Below are experts of layer 4 (counted from 0) of a mixture-of-experts language model. Rows are named router (the router's row for the expert), gate (a neuron's input weights, with its number), up (a neuron's input weights, with its number) and show model dimensions 0-191. Each number is 50 + 10 x the weight over its row's rms, rounded and kept within 0 to 99.
After each expert's rows: a language model's description of what the expert responds to. This comes from a sample of Wikipedia text that the model never trained on.

# expert 26
router:66 41 21 49 48 46 75 35 34 54 50 59 42 44 60 40 61 53 51 28 53 71 53 37 51 48 61 38 35 60 56 34 54 47 58 49 61 56 36 63 42 41 57 51 47 53 50 68 44 33 50 46 39 45 53 51 37 48 38 57 47 52 42 42 46 41 53 44 41 43 48 46 38 47 56 32 53 48 42 35 70 47 55 77 43 50 66 48 63 47 22 42 52 53 50 47 58 41 55 51 66 56 51 37 56 52 48 61 61 58 31 50 52 37 47 56 50 49 34 47 58 56 39 39 70 46 41 71 42 48 51 54 47 38 51 38 44 57 49 44 41 34 39 30 43 57 45 68 46 60 41 51 58 42 50 52 56 50 43 44 66 61 41 50 64 51 48 52 56 62 50 39 53 71 41 56 71 61 35 44 49 44 40 54 55 38 46 61 41 46 58 65
gate0:52 60 52 53 68 51 58 55 63 54 40 60 33 64 64 50 60 32 43 68 59 48 47 53 49 60 55 48 58 27 28 60 47 49 47 51 66 54 61 70 52 64 37 41 46 45 49 39 47 33 51 39 68 54 71 51 57 51 56 69 48 53 48 59 54 41 58 57 71 31 51 75 43 45 40 54 44 50 64 46 69 41 63 64 35 52 37 45 49 50 42 56 48 49 61 49 35 48 52 42 56 53 54 33 50 56 53 42 39 45 50 27 52 50 45 59 51 48 56 56 53 39 71 50 49 51 50 61 62 57 55 56 52 62 51 54 53 52 46 27 41 36 47 59 31 55 56 81 54 49 41 38 47 44 54 70 47 41 52 35 54 48 36 48 43 40 58 46 50 58 55 58 38 55 28 62 54 47 50 51 52 51 27 37 51 55 45 63 63 50 52 43
up0:40 56 46 46 54 49 42 51 66 44 42 40 62 46 47 48 61 39 57 41 39 43 45 60 45 51 53 44 47 55 61 39 49 54 63 42 48 34 60 35 57 42 65 45 42 59 63 57 53 54 43 35 53 58 23 39 62 68 58 41 76 66 50 40 46 54 47 43 44 45 76 49 59 57 63 58 68 68 51 53 55 51 51 61 73 52 65 50 53 54 52 51 43 49 33 48 46 41 47 39 57 57 43 66 36 56 51 42 52 36 45 62 51 58 56 43 49 54 47 45 51 59 45 54 44 28 47 29 56 45 36 44 49 41 51 61 65 42 57 55 57 55 52 61 65 43 35 45 46 50 83 52 61 51 47 59 40 69 39 56 52 42 33 50 44 68 45 61 60 57 56 60 50 45 55 63 70 68 28 52 65 46 69 50 55 59 56 53 66 48 58 53
What it handles: Consonant-initial foreign pieces

# expert 1
router:62 41 56 54 60 28 66 65 40 26 57 54 38 48 61 66 56 36 47 42 52 50 66 53 38 67 54 54 33 33 61 50 49 47 57 65 53 56 49 56 49 47 69 36 39 45 45 52 31 43 49 62 38 35 45 66 33 51 57 83 42 75 57 46 52 60 55 39 54 34 42 51 64 39 51 46 59 33 38 47 59 65 55 43 62 55 42 67 35 34 35 61 52 48 39 41 43 53 71 40 69 41 40 40 52 47 52 52 42 50 50 65 52 51 50 54 49 53 50 53 65 48 42 56 52 50 49 65 44 62 60 46 43 49 47 50 52 36 50 57 41 52 43 51 52 47 35 61 33 38 52 46 46 52 38 61 47 60 44 43 52 44 39 43 63 42 61 65 67 36 60 38 47 62 52 53 43 64 42 50 55 33 59 59 48 38 53 60 40 43 50 47
gate1:58 34 53 65 57 45 23 40 50 42 61 58 36 43 64 45 52 54 54 57 56 61 38 53 38 51 42 61 48 44 44 53 36 45 47 60 30 58 32 54 40 51 46 46 39 39 43 45 35 61 24 53 40 37 48 37 47 63 46 54 49 56 29 58 53 41 47 33 56 43 71 46 50 47 39 47 73 36 51 51 59 50 52 40 39 57 38 53 62 37 61 64 45 50 36 28 46 44 55 53 51 53 50 53 49 53 40 46 51 41 48 27 36 53 54 58 44 44 54 55 71 54 36 63 37 56 55 49 59 41 40 69 57 36 59 48 55 45 53 51 69 49 55 66 34 54 38 41 54 48 53 54 64 64 42 52 48 62 61 52 51 50 41 37 49 48 60 43 63 51 52 52 52 48 36 25 63 41 56 45 55 42 53 30 40 50 75 56 43 47 58 32
up1:51 52 37 40 62 58 35 62 53 54 48 47 35 52 40 46 58 39 49 55 76 56 56 44 47 37 62 54 45 62 56 65 46 55 59 35 63 51 45 44 50 67 73 48 52 39 44 43 57 39 51 65 33 51 48 53 49 62 44 31 59 35 58 62 70 55 61 55 65 43 50 30 40 52 69 59 71 41 58 53 75 55 42 54 64 59 49 43 56 37 45 65 43 44 36 50 42 41 55 41 41 52 69 57 73 63 55 45 49 45 60 46 53 58 55 28 47 31 45 38 47 43 58 74 57 56 40 45 47 56 54 58 50 50 62 53 38 46 51 52 68 52 58 45 38 60 57 55 70 61 62 57 47 46 50 59 50 76 41 50 62 47 47 55 52 65 59 40 53 49 42 53 47 51 44 23 57 52 49 44 58 41 52 54 54 46 73 49 61 47 53 52
What it handles: Numeric table digits

# expert 16
router:58 37 39 47 46 34 51 59 37 42 47 66 41 40 45 47 69 42 54 40 61 57 54 69 41 47 34 41 49 33 56 36 50 41 61 46 53 38 40 46 54 50 51 65 55 54 44 60 55 32 57 42 54 53 43 52 43 53 41 59 38 45 46 44 47 37 54 38 67 51 36 43 66 52 45 56 40 52 47 52 51 52 60 61 33 48 75 41 39 57 42 59 61 54 53 49 66 63 60 35 54 58 50 35 45 59 47 51 48 41 33 31 57 52 38 47 41 56 47 65 42 70 52 44 50 64 46 55 56 55 69 52 47 48 30 68 46 43 48 57 55 47 33 50 65 46 60 60 45 66 47 49 52 32 51 26 72 60 50 33 44 62 64 43 60 52 43 46 46 49 47 46 37 71 51 39 53 47 35 35 41 46 65 66 52 27 39 66 58 44 54 52
gate0:54 44 38 54 47 42 49 41 51 23 61 51 55 39 43 57 42 67 65 60 64 51 47 54 33 51 45 49 60 40 31 58 71 44 51 37 59 42 55 40 54 53 43 55 57 51 62 46 41 47 49 40 41 52 51 62 57 52 49 63 51 37 42 49 57 51 53 49 48 48 56 33 43 39 56 58 51 65 54 43 47 46 60 49 52 33 67 47 43 42 60 63 67 63 52 58 31 52 54 45 63 55 51 24 40 48 44 57 35 69 41 52 57 36 31 40 39 57 51 56 57 43 63 56 44 78 43 38 43 63 57 28 46 49 40 57 36 65 69 44 61 46 51 58 53 49 52 44 54 70 58 58 44 52 36 57 56 41 52 56 36 63 74 50 55 66 43 48 62 51 52 47 35 55 55 30 47 61 28 52 57 61 58 42 67 40 54 39 56 60 63 46
up0:62 51 48 43 44 54 53 36 47 47 41 55 34 48 44 63 40 51 52 63 46 53 43 58 35 44 45 65 61 33 38 50 73 43 43 27 47 47 38 56 57 59 62 50 58 58 53 36 37 45 51 56 52 38 48 43 62 49 39 78 45 51 37 66 52 59 54 53 52 50 45 31 43 48 65 54 63 54 41 41 48 45 44 50 44 49 62 47 39 53 42 52 69 44 45 39 39 65 58 56 45 63 73 31 47 43 45 49 32 77 50 46 64 53 46 50 51 63 43 77 68 72 47 51 37 61 49 51 39 35 54 53 39 62 44 59 52 48 57 42 64 49 50 50 60 49 51 37 56 54 38 36 58 36 50 36 39 44 67 38 48 59 48 52 49 58 46 59 47 56 43 46 25 48 44 45 43 41 26 48 45 66 41 43 53 37 59 62 54 48 53 36
What it handles: Consonant-cluster word starts

# expert 3
router:70 42 46 47 51 42 63 54 34 27 55 51 45 42 53 58 68 59 59 71 54 52 45 64 41 45 45 52 62 58 40 45 67 61 52 45 40 51 43 55 49 49 59 38 38 56 48 57 54 44 48 52 37 45 49 63 31 32 27 66 36 62 49 36 32 46 54 34 53 48 58 29 50 48 37 48 78 39 60 33 64 59 63 41 38 51 64 53 47 52 50 58 45 45 46 24 66 42 78 41 57 48 51 59 57 58 44 53 35 52 48 36 45 48 57 68 48 52 49 39 40 56 75 35 56 50 35 44 47 46 49 54 60 48 55 44 43 50 46 43 60 45 42 49 42 44 50 54 42 48 43 45 52 45 51 30 60 71 33 55 61 58 43 43 51 60 59 45 56 53 49 43 42 51 56 56 61 47 52 55 48 23 46 51 45 32 49 62 53 47 42 59
gate0:63 44 46 54 59 43 62 57 36 51 57 54 60 45 37 62 61 49 47 44 43 55 57 35 48 40 53 37 66 63 64 45 48 60 78 38 53 74 57 45 65 55 46 34 41 43 44 46 56 46 36 46 54 59 38 42 37 57 35 56 41 74 35 58 51 56 60 49 57 49 62 50 51 52 64 43 40 52 33 50 56 52 45 70 31 53 34 42 52 37 48 34 62 55 39 45 69 60 64 53 44 52 32 52 48 53 49 52 47 56 51 43 63 54 49 56 43 57 46 51 44 48 59 44 40 56 34 34 46 61 45 43 62 56 47 47 37 58 48 41 48 49 48 51 37 34 48 47 52 55 57 63 49 60 37 54 56 47 61 45 41 61 31 45 51 33 40 18 55 64 48 59 37 62 40 47 60 55 79 55 56 43 37 67 49 62 55 63 54 42 64 61
up0:46 55 26 50 40 57 58 51 41 49 42 57 43 48 60 44 50 63 55 52 54 59 69 54 58 29 45 53 56 43 51 34 60 48 62 33 55 67 50 31 58 46 58 52 34 56 39 44 47 36 41 42 53 36 55 53 51 23 39 51 65 65 58 53 39 52 65 48 56 52 24 55 56 56 37 48 56 59 59 39 49 68 50 47 46 42 38 37 50 39 44 35 56 36 47 44 67 46 59 54 46 39 51 58 56 43 49 61 43 68 26 39 48 58 50 54 48 58 50 46 43 47 67 50 47 50 37 35 43 58 69 34 66 50 47 57 40 75 53 43 51 43 53 45 65 39 56 59 49 56 59 60 46 38 61 43 54 53 59 54 58 49 31 45 42 43 50 26 54 50 53 59 51 72 44 39 63 65 66 59 41 64 34 51 45 51 52 52 64 60 34 43
What it handles: Sentence and clause boundaries

# expert 29
router:58 53 32 46 39 54 66 52 49 25 27 63 44 35 74 47 55 49 52 58 54 54 52 45 28 60 62 43 43 49 51 53 54 67 48 49 49 44 29 59 50 45 55 46 50 41 58 58 36 33 52 44 60 39 50 52 38 42 46 56 51 66 36 59 41 41 40 58 54 34 55 45 57 49 50 66 51 44 51 50 60 55 78 33 32 42 47 47 48 47 41 50 54 44 49 47 39 38 49 51 56 49 34 50 60 70 46 53 57 51 28 42 51 37 49 40 55 34 56 60 75 62 54 65 69 46 49 59 44 58 41 52 46 53 48 49 33 62 54 43 48 48 47 47 45 52 56 75 47 65 43 49 42 35 49 55 43 61 37 63 43 40 26 49 52 65 44 72 43 61 45 56 52 61 35 39 68 55 44 41 46 32 62 39 44 44 44 60 45 56 52 49
gate1:53 68 58 42 61 55 35 59 40 45 37 52 58 40 58 34 52 38 44 56 56 50 43 38 51 57 40 41 65 50 48 60 57 46 42 54 61 63 49 33 29 61 30 47 60 62 60 49 53 50 44 50 50 53 58 35 50 53 37 64 33 45 34 37 68 51 63 43 38 57 79 69 48 55 64 68 57 60 37 43 43 52 45 44 54 47 53 39 76 50 36 67 32 51 53 55 57 56 44 49 47 39 34 45 47 44 49 42 45 48 47 52 55 71 40 49 35 55 62 53 31 45 52 41 64 71 41 49 58 51 50 53 65 56 43 64 47 47 67 45 55 38 58 58 63 58 39 45 39 54 63 57 52 65 44 55 46 58 50 55 56 37 50 56 58 50 35 57 40 39 52 51 37 56 26 39 62 51 50 43 60 59 56 42 58 48 62 50 55 74 38 47
up1:47 22 49 59 46 65 64 37 53 67 56 59 42 59 41 30 37 41 44 55 61 57 40 52 37 39 36 63 49 57 59 44 56 49 49 47 56 46 48 39 52 45 51 59 54 39 53 53 36 59 43 49 67 54 55 60 45 68 65 57 68 58 53 32 57 52 41 52 54 50 61 48 36 49 58 63 42 58 58 47 57 46 59 42 69 60 35 49 41 51 32 46 37 52 32 63 36 55 60 44 57 54 58 43 40 65 51 49 47 43 40 65 44 50 61 56 60 52 34 52 64 39 62 62 52 26 53 49 48 74 57 21 42 36 50 54 40 53 44 42 58 49 57 37 34 56 36 54 39 48 59 45 39 37 48 54 63 55 58 48 55 40 32 45 34 48 46 72 57 65 44 64 47 51 60 43 56 66 50 62 39 65 61 63 46 53 51 43 50 45 49 39
What it handles: Word endings and plurals

# expert 27
router:75 48 42 53 57 40 76 60 50 43 47 56 48 52 42 40 59 52 39 42 48 39 62 58 42 52 49 63 43 48 56 46 47 45 64 57 60 56 52 58 49 59 43 38 49 30 55 46 27 55 57 38 46 39 41 65 34 54 38 76 42 70 44 44 56 63 49 59 42 39 24 34 65 42 69 50 52 57 48 58 69 65 58 40 49 55 45 32 49 40 44 45 50 45 48 53 51 57 56 44 51 53 32 45 49 70 51 53 43 39 57 48 45 35 48 57 40 61 49 54 55 56 62 37 58 53 61 53 43 74 50 57 61 31 54 53 48 53 43 44 49 50 35 47 49 49 42 42 30 54 62 39 50 23 55 52 65 62 49 41 53 59 46 43 65 48 42 50 48 52 44 43 27 62 42 49 58 59 60 36 39 44 55 48 52 58 48 82 50 51 51 52
gate1:39 47 49 45 45 50 66 51 45 60 40 50 57 39 53 58 37 43 56 55 61 52 62 61 44 58 45 57 48 50 54 45 48 69 48 30 62 61 50 57 52 55 62 60 46 37 51 49 61 64 51 46 18 51 39 45 46 55 56 42 54 56 53 54 57 50 67 59 73 45 47 35 56 42 72 58 31 65 36 49 64 71 61 42 38 57 54 50 48 47 33 58 48 56 53 44 39 50 66 39 42 54 66 59 51 51 44 68 39 44 43 52 50 54 58 42 52 51 50 60 29 36 58 56 62 37 40 59 48 52 54 51 38 26 36 62 49 60 39 43 57 49 54 36 51 66 51 29 44 58 59 39 44 62 48 62 62 55 47 59 44 60 48 46 61 58 40 61 35 41 48 55 60 37 35 36 59 52 38 34 64 40 58 50 40 67 37 66 60 73 52 47
up1:46 43 36 51 43 44 36 53 52 61 48 61 46 52 61 55 51 47 60 65 61 67 57 54 61 33 65 58 57 54 60 38 48 50 27 49 50 52 56 45 48 51 60 40 48 53 43 40 68 53 59 52 45 38 55 57 50 52 66 41 61 72 50 50 53 40 43 62 54 66 42 53 42 60 60 74 39 52 61 51 68 57 58 34 31 49 45 31 57 52 38 60 54 48 45 45 64 67 54 47 63 39 63 48 47 43 47 54 32 44 59 50 55 55 45 59 62 49 39 53 50 58 49 73 61 37 32 43 58 45 49 32 40 43 54 49 52 51 34 46 39 47 44 43 60 33 62 42 44 63 54 52 50 59 42 56 51 43 65 61 57 54 37 51 64 41 41 45 41 52 41 68 52 52 42 45 43 58 41 22 50 43 73 49 40 50 38 22 56 73 34 49
What it handles: Numbers in tables

# expert 14
router:86 27 50 45 70 55 57 50 47 46 49 61 32 33 45 40 58 52 63 51 52 32 50 57 41 46 63 35 53 56 43 43 57 65 50 51 36 33 52 58 44 49 66 56 39 46 49 62 55 44 54 62 59 51 46 49 43 43 42 56 38 51 50 46 45 52 28 31 57 63 38 47 64 30 52 65 64 50 46 45 65 50 50 53 59 49 43 55 50 41 46 49 48 43 46 46 61 54 82 53 51 37 40 35 69 48 26 52 50 44 51 29 55 54 59 38 49 48 49 54 50 59 54 59 60 67 51 53 62 57 54 47 37 41 49 41 51 55 44 47 53 53 35 48 45 45 53 49 38 53 50 44 45 51 42 42 54 53 38 50 53 41 38 28 41 51 38 67 58 64 56 32 55 41 67 33 40 62 52 66 45 46 45 32 53 59 37 59 50 68 54 68
gate0:54 44 32 43 49 51 62 57 52 43 42 54 50 53 26 47 34 49 48 70 56 49 46 41 33 56 55 39 50 54 41 36 49 36 49 59 40 58 55 59 48 44 59 55 41 52 57 42 56 42 64 58 51 33 22 46 45 41 52 61 51 53 45 49 46 43 47 54 43 60 63 70 38 32 55 52 61 51 40 50 42 42 53 60 59 65 47 55 62 47 41 73 37 40 41 54 48 69 46 50 51 49 68 44 60 40 64 44 60 48 62 57 49 70 66 38 43 45 54 49 64 42 35 57 50 45 57 31 42 58 58 57 60 40 36 33 60 47 44 42 47 39 33 75 58 50 54 54 50 56 53 44 58 39 37 65 44 39 52 42 62 51 56 46 49 43 44 61 30 47 48 30 37 43 77 31 44 69 58 55 54 40 58 27 40 59 52 49 52 50 52 61
up0:44 62 47 62 57 41 45 68 43 44 66 48 42 54 60 73 52 50 42 43 59 54 62 63 53 40 53 50 38 42 36 52 55 43 26 41 57 49 54 31 64 54 61 54 67 60 56 58 49 70 36 42 36 60 52 56 48 55 54 29 52 62 54 72 67 58 50 58 62 44 48 45 29 43 63 36 35 43 33 45 58 45 38 40 41 54 23 39 40 38 54 42 59 60 62 51 54 35 42 51 69 67 45 37 42 46 41 62 42 53 61 53 55 51 66 53 59 53 56 56 37 50 50 55 44 49 41 60 45 48 47 48 54 65 67 49 55 47 63 55 43 56 73 52 44 51 41 58 46 50 58 65 53 53 74 46 45 45 46 45 48 51 46 52 48 50 42 47 53 72 54 51 42 36 40 52 53 32 48 69 33 40 54 61 58 39 58 60 43 69 55 43
What it handles: Line breaks and separators

# expert 30
router:61 31 44 57 49 13 62 37 46 46 55 67 40 51 50 59 58 59 64 61 59 28 56 65 44 57 48 47 54 62 63 46 54 72 40 36 57 55 50 48 59 56 48 70 69 60 53 55 41 45 27 51 53 43 45 50 51 42 38 62 43 44 51 43 46 32 67 54 52 31 53 46 64 41 49 52 69 49 34 31 59 52 47 57 56 50 77 61 37 59 56 51 66 44 33 46 52 49 53 27 61 61 46 27 51 58 48 63 70 34 56 45 70 62 46 45 58 55 42 50 58 54 58 49 59 61 42 38 57 49 55 39 49 52 33 54 43 60 55 48 54 37 47 57 51 45 50 38 48 57 55 42 51 36 61 52 53 69 49 51 52 38 45 48 61 53 50 52 60 46 65 39 41 60 48 54 62 41 42 56 45 46 41 57 47 49 54 53 32 59 57 55
gate0:51 62 36 38 51 43 39 34 43 35 54 55 45 54 42 55 45 51 56 47 57 44 38 55 45 50 58 53 46 45 57 46 39 47 51 59 62 63 41 60 54 47 43 30 56 68 53 61 42 29 38 37 68 40 46 64 65 55 44 70 41 36 42 43 50 52 50 72 58 37 55 43 32 48 57 62 53 77 41 45 53 50 22 63 36 44 38 35 43 45 33 56 48 48 40 63 25 47 44 33 56 48 47 45 46 67 40 47 61 46 59 43 30 50 46 35 60 55 47 47 54 44 48 52 37 79 54 51 45 56 57 49 43 49 56 61 58 77 59 62 42 37 45 58 51 74 33 54 47 43 59 47 48 51 56 38 52 46 41 49 50 46 66 56 53 65 52 45 47 62 58 36 67 43 58 54 44 43 50 60 49 44 53 42 59 43 49 58 51 42 37 51
up0:52 51 49 53 53 64 52 48 54 38 57 54 54 38 39 59 33 32 36 40 57 40 61 52 66 41 52 31 47 52 38 73 40 62 43 75 68 33 42 47 41 43 52 40 61 52 45 44 53 51 58 60 38 31 41 48 49 61 57 54 55 40 55 53 49 52 38 49 39 60 18 50 45 35 37 65 49 48 30 44 45 49 17 47 55 55 61 63 51 57 64 55 65 60 52 59 48 32 54 43 42 52 45 59 52 52 43 47 64 55 39 51 46 42 66 56 48 38 48 30 60 50 54 55 51 43 36 60 61 42 58 50 51 65 40 56 25 59 58 54 45 58 54 59 46 37 44 53 67 42 54 61 41 52 68 47 57 71 37 48 54 60 37 42 51 53 45 37 43 51 43 55 32 39 59 42 44 57 37 54 52 62 51 56 59 56 45 58 39 46 54 37
What it handles: Foreign name interiors

# expert 5
router:59 48 38 68 53 43 54 61 50 48 45 74 58 37 48 47 42 51 69 49 60 54 68 57 39 49 34 57 24 60 44 47 50 44 45 49 49 54 31 53 48 42 50 59 63 57 44 70 50 64 49 72 52 53 48 63 43 47 50 58 48 48 43 36 29 42 37 54 52 49 41 49 51 34 60 43 53 57 51 42 55 61 43 69 35 62 51 56 36 52 59 31 56 48 48 36 73 52 51 52 66 55 57 21 52 65 50 54 57 54 49 47 52 45 41 55 54 56 45 50 60 58 48 42 59 61 32 42 34 58 52 36 43 39 72 60 40 64 66 61 59 65 43 54 48 48 42 50 36 54 61 52 64 52 39 54 56 54 60 51 64 44 34 39 42 52 61 47 66 50 62 43 46 67 49 50 63 34 35 52 40 55 44 57 38 63 42 58 34 49 61 64
gate0:57 43 66 65 70 52 37 40 56 59 48 79 57 51 59 44 66 54 43 36 41 73 59 38 63 55 49 25 53 43 54 45 23 52 39 45 41 38 49 57 44 50 50 30 54 50 41 62 39 43 44 50 39 38 32 64 52 45 50 65 70 45 58 43 63 50 56 51 59 63 58 59 42 52 73 54 49 51 47 44 52 61 33 37 44 48 50 52 57 47 46 42 47 72 50 52 44 49 43 43 44 59 51 52 36 60 37 52 47 29 44 55 56 46 39 66 58 55 72 56 55 60 53 42 53 31 53 28 47 57 62 45 52 32 48 58 64 48 43 62 44 67 56 39 60 58 46 57 57 58 40 62 42 56 57 56 50 44 59 57 66 53 47 52 48 72 46 35 61 64 51 51 50 50 35 53 57 63 45 45 42 50 50 54 51 61 57 38 59 34 41 56
up0:55 54 51 56 49 45 53 46 64 57 50 39 40 62 40 66 43 59 57 42 68 27 55 42 72 35 54 43 37 60 61 30 55 42 75 49 61 38 51 59 69 58 56 57 38 48 43 54 47 42 69 48 42 60 34 70 58 58 53 48 39 42 46 53 45 62 47 46 59 50 61 50 40 56 52 54 36 35 58 60 63 25 53 54 51 34 49 53 42 64 54 44 49 32 46 70 35 49 54 46 64 46 63 41 68 65 47 58 59 37 52 46 48 41 63 49 43 37 43 55 63 65 32 60 54 53 53 53 54 43 45 43 35 59 33 50 44 41 49 59 28 49 44 69 49 49 61 53 68 51 51 31 45 37 37 54 43 37 45 54 41 51 57 56 69 37 48 52 61 50 39 47 45 47 57 56 54 51 59 34 38 52 48 54 47 49 48 52 37 58 67 67
What it handles: Word-start fragments with m/h

# expert 31
router:55 24 37 45 58 29 65 56 47 56 34 78 46 29 46 51 58 60 43 46 40 55 68 63 50 48 41 54 52 59 41 42 48 69 38 50 53 41 39 65 47 61 68 58 52 57 36 40 52 55 47 62 36 45 58 50 54 42 38 61 46 57 35 35 45 50 45 58 49 51 40 52 65 51 51 32 41 52 52 53 73 57 43 63 43 63 59 64 46 53 37 29 40 39 57 39 58 31 65 43 58 66 52 36 52 35 41 61 62 57 53 45 52 55 70 43 48 61 31 41 65 52 49 47 48 55 31 59 45 57 55 44 42 46 57 52 52 40 47 52 46 71 35 58 54 36 54 62 45 43 68 52 46 45 44 54 64 41 43 51 58 53 40 39 52 51 48 59 49 63 39 36 48 64 47 39 47 41 42 52 34 55 35 60 53 47 60 69 49 48 53 43
gate0:46 41 40 46 45 54 55 46 62 58 57 43 59 39 69 61 41 62 30 47 68 52 43 40 40 42 34 55 27 37 59 48 62 60 47 56 45 42 57 58 40 57 33 61 60 26 58 46 53 55 68 61 55 42 42 30 66 52 52 57 47 62 42 44 40 36 59 59 41 59 52 48 45 53 60 51 48 55 37 45 55 55 64 54 38 67 57 45 30 52 41 45 40 52 66 37 72 50 44 55 60 57 51 58 55 37 59 34 35 54 57 52 59 39 65 62 43 66 50 52 55 65 53 49 62 41 38 55 48 45 66 56 59 56 38 72 41 52 35 52 36 62 45 59 60 30 59 48 53 62 35 48 45 63 53 41 69 30 46 44 58 58 65 53 45 51 62 49 42 56 61 53 43 63 51 41 50 54 46 59 56 35 60 43 50 41 49 39 52 34 51 35
up0:58 45 57 58 66 59 50 30 46 55 42 50 51 58 74 49 58 64 45 48 65 51 51 47 58 40 40 49 40 48 58 66 62 72 45 56 65 61 69 58 42 38 44 52 68 40 53 52 52 48 49 62 40 53 41 43 64 51 39 55 47 48 38 56 44 65 46 65 50 46 45 55 66 60 39 59 51 60 32 41 53 49 62 67 40 62 49 49 53 63 49 27 49 46 60 37 56 28 45 48 52 66 60 27 69 57 42 47 38 60 55 49 34 57 49 64 39 50 53 58 31 73 46 43 56 48 53 51 45 41 66 45 66 64 37 57 59 46 55 61 63 45 50 57 51 50 62 43 53 64 54 53 48 50 48 42 53 35 45 35 63 41 66 46 40 63 56 49 46 43 59 52 45 47 59 50 45 44 50 61 34 54 65 36 52 38 49 32 63 45 67 28
What it handles: Lowercase word-initial pieces

# expert 23
router:58 40 45 62 48 35 51 56 51 45 36 69 38 56 59 47 59 60 55 49 52 58 40 47 27 46 67 49 60 56 68 18 53 56 48 52 58 53 39 57 48 46 52 46 57 46 42 43 55 59 55 41 51 40 56 45 54 15 47 68 36 50 45 35 49 38 36 54 60 66 46 57 66 43 62 66 73 55 36 45 69 53 65 43 40 65 52 31 29 41 39 40 48 38 59 46 49 47 44 48 48 52 46 33 53 48 43 56 50 59 56 37 61 49 51 61 50 38 55 58 65 60 59 39 51 65 56 65 46 72 63 48 43 35 57 52 60 52 53 42 54 40 52 66 50 30 31 48 27 46 59 48 41 46 46 39 51 59 47 49 38 37 50 45 38 45 42 57 50 49 46 65 59 41 47 49 60 41 56 39 43 57 47 50 60 51 49 65 54 39 42 54
gate0:65 60 45 55 61 43 57 62 59 30 51 36 51 44 56 45 43 51 50 58 70 64 58 55 41 46 47 58 44 30 32 39 62 46 66 46 47 49 47 42 58 48 44 53 71 67 45 48 48 65 43 49 40 68 58 50 69 53 58 78 58 44 69 38 35 42 49 44 57 50 44 38 44 52 51 46 69 44 43 49 40 45 41 54 51 65 52 60 26 47 48 48 51 43 43 44 59 52 56 56 51 45 25 38 59 44 47 45 37 46 43 56 62 57 48 38 33 45 59 63 50 58 56 56 43 57 38 48 56 41 28 52 49 57 55 61 53 69 58 61 38 35 46 70 52 42 37 61 33 49 51 65 48 62 37 58 50 37 52 40 49 38 50 37 34 44 43 45 58 55 50 54 30 67 69 47 58 43 52 69 54 54 54 52 53 28 47 50 50 44 48 65
up0:40 51 58 53 36 60 44 40 50 72 38 54 47 60 43 54 48 62 50 38 34 39 52 34 55 50 46 44 30 62 63 75 42 32 50 54 51 42 52 58 45 46 48 34 34 49 55 63 39 39 52 48 58 36 43 43 30 41 44 26 40 53 39 69 58 68 52 63 40 48 65 40 48 38 42 50 40 57 54 47 65 62 66 56 53 46 65 49 68 50 50 50 43 52 44 53 43 48 44 45 31 55 66 61 43 60 46 49 48 60 59 43 41 45 54 52 80 58 43 38 43 49 59 49 61 43 61 58 41 68 53 50 58 46 48 36 59 28 44 51 61 63 45 31 42 69 56 45 61 53 51 40 48 51 65 51 42 69 48 51 47 56 48 58 59 52 69 55 52 49 48 35 65 28 39 48 56 62 59 53 54 37 36 50 44 64 52 39 49 56 50 43
What it handles: Sports and years

# expert 28
router:56 44 47 41 47 48 51 53 45 28 25 72 48 40 58 51 56 55 59 66 53 31 56 34 36 62 59 39 59 44 47 52 39 56 45 56 38 42 38 49 48 56 79 51 49 61 55 41 45 46 40 48 53 51 60 53 40 35 63 57 48 68 40 51 28 35 33 60 46 40 50 53 66 41 43 44 69 55 23 49 49 53 64 37 55 53 66 38 47 54 51 56 49 32 43 45 55 35 53 37 53 52 39 45 60 61 40 61 66 56 48 45 50 61 53 48 51 32 46 42 54 49 65 56 45 54 41 52 44 66 51 31 51 47 58 49 57 39 45 54 62 58 41 55 48 44 46 57 43 44 66 60 55 50 50 40 52 58 49 60 57 43 41 39 36 64 30 74 54 62 52 49 43 43 29 45 61 54 45 58 33 45 75 51 62 51 47 69 47 40 50 58
gate1:42 70 43 39 48 58 60 42 36 23 54 65 48 47 42 50 38 61 59 51 58 46 50 60 68 49 48 37 60 52 59 52 35 59 45 63 42 62 54 36 48 38 39 58 51 32 50 60 51 53 46 53 55 55 41 50 62 44 48 61 70 51 54 57 59 34 52 53 64 42 65 58 43 45 46 46 60 50 34 49 39 65 41 77 53 41 45 64 45 36 42 41 39 44 63 54 35 43 52 41 37 41 49 41 46 55 59 25 52 44 32 45 52 47 37 55 45 30 58 50 44 62 36 61 58 46 43 66 44 59 58 50 66 49 55 40 58 35 46 56 55 36 60 47 63 26 51 51 57 51 54 64 44 69 56 61 43 42 57 56 49 43 67 37 43 38 59 45 43 61 48 53 30 67 39 51 63 40 57 41 51 61 54 54 52 32 48 63 40 69 51 54
up1:52 63 42 72 40 49 34 53 58 53 47 37 73 33 49 48 55 52 52 47 49 37 53 49 39 46 42 55 57 47 44 58 64 51 66 49 51 51 35 52 51 42 60 47 62 54 49 59 30 43 53 49 32 54 45 54 71 63 48 70 38 48 39 60 62 50 32 44 47 57 47 39 40 72 67 53 37 48 37 46 49 39 44 53 55 46 39 36 54 45 46 51 59 49 57 60 47 49 48 41 36 60 42 49 46 59 40 37 37 52 45 58 50 54 62 42 45 26 55 49 41 56 42 58 58 62 42 52 43 46 54 58 45 48 43 34 46 47 39 40 47 45 78 55 46 62 22 55 51 50 63 58 40 40 36 40 62 55 63 39 72 52 57 31 35 57 43 36 27 33 40 43 50 44 48 56 58 78 56 44 37 40 56 56 49 53 48 42 52 53 50 69
What it handles: Derivational suffixes, institution nouns